Weights of a small mixture-of-experts language model, trained from scratch on English Wikipedia.
Experts: 40 experts in each of 5 layers, 192 clamped SwiGLU neurons an expert, 3 picks a token, a sigmoid router.
Training: a variant of Muon for the experts, 644M tokens, 5277 steps.
Below are experts of layer 4 (counted from 0) of a mixture-of-experts language model. Rows are named router (the router's row for the expert) and show model dimensions 0-63. Each number is 500 + 25 x the weight over its row's rms, rounded and kept within 0 to 999. Numbers have three digits each.
After each expert's rows: "comes after" lists some tokens at least twice as common just before its tokens as in all text; "gets" lists some tokens that make up at least twice as much of what it gets as of all text. This comes from a sample of Wikipedia text that the model never trained on. Tokens count by the router's weight.

# expert 28
router:504471512475513473465541531500523497519547454499524536523483497491466532452501446500447545480541537512461518535432484524509482464522477515485508496513522499527489532485505485421539523509511470
comes after: " |", "|", "-", ")", " W", " St"
gets: "\n", "  ", "-", "ti", "si", "\n "

# expert 34
router:501531520541523477502522517492554517471498481541492536521528522517501535555549482499482497484507466488488519557467508497489539494511511464509464514517489465492488484486507515457494505444514463
comes after: "\n", "\n\n", "  ", ")", "\n ", " Born"
gets: " |", "|", "-", ":", "=", ";"

# expert 5
router:516502489503538487472499523495472511487494476473454540542521514489516493449505516460487525517476501513507460501512491481483522495568489491495450491488514503488482480508492503514539480498498481
comes after: ",", ".", " it", " he", " which", " It"
gets: " was", " is", " he", "ly", " it", " were"

# expert 26
router:517495493460493507490489497454494526492490479529493510487499473493504532483505468553520475493506527528494505469465533482490480465539497496480508468510472489493503516442474488474553466493486548
comes after: "=", "\n\n", ".", " |", "  ", " ="
gets: "=", "\n", "\n\n", " |", "|", " \""

# expert 0
router:542539548444457471490507484497498440527505525514539515502486496529516514475520522476484478494483522520482494500499490468480523456482522446449482470487489498588500470492536466479475508513487459
comes after: " of", " in", "'", " the", " for", " with"
gets: " the", " a", " The", " an", "The", " his"

# expert 11
router:523536533479462449488480486486484467500491508496539514534495507527519523504504503486447481489484479534447491477507497481481533430481521434496473476491500457575491482473485448480486473517489486
comes after: " of", " in", "'", " with", " for", " to"
gets: " the", " a", " The", " his", "The", " an"

# expert 33
router:495492508471513494504476514464474475479468492511508528480452454472489478495490478436532531471485487516439498506513495505478505521480487513443467499471469474541462524508484492452523450515497517
comes after: "=", ".", " =", "\n\n", "s", ")"
gets: ".", "=", ")", "\n\n", "'", "\""

# expert 25
router:486532520515488438502506501504526528460453476511531501555481477518510522523522476496494500485492485445526507489436535477492504537511515489510487514497510435537511522463486512493464499498504520
comes after: "\n", " Re", " Ad", "\n ", " Am", " Be"
gets: "-", "|", "ton", "man", "son", " John"

# expert 20
router:527483501450458478460575508466519518501504497509499498497486494558511505473512492484454488513539541516511510505467518523506473486535500472465473485500487492499480473520519451499534546507544530
comes after: " |", ";", "|", "–", " (", "F"
gets: "t", " 1", " 2", "f", " 3", "k"

# expert 8
router:491520487524543488490493502458512476520504487516476504513499488501479551489499466511438476469468503528513509556522471494498480496562515501508531522494444478497519529467479502518540446559511547
comes after: " |", "|", ".", ";", "–", " ("
gets: " 0", "-", " 1", "0", " 2", "1"

# expert 2
router:512527532487503498471560524479518471510487475479460509554500527511544527517504491520520506484527506497495532555455517504485478491531509489498454519475476487518522458475512476438532503459478513
comes after: "\n", "  ", ")", " 0", " —", "%"
gets: " |", "|", ";", " /", ":", "″"

# expert 21
router:509505505505483485479513503491484512491485493481471510509509476502512526502495487508484513449512479533494484506556512507485515432489502501449451509457503469513471494508475519512543444541473485
comes after: " |", "–", " (", ".", ":", "|"
gets: " 1", "1", " 2", "0", " 3", "2"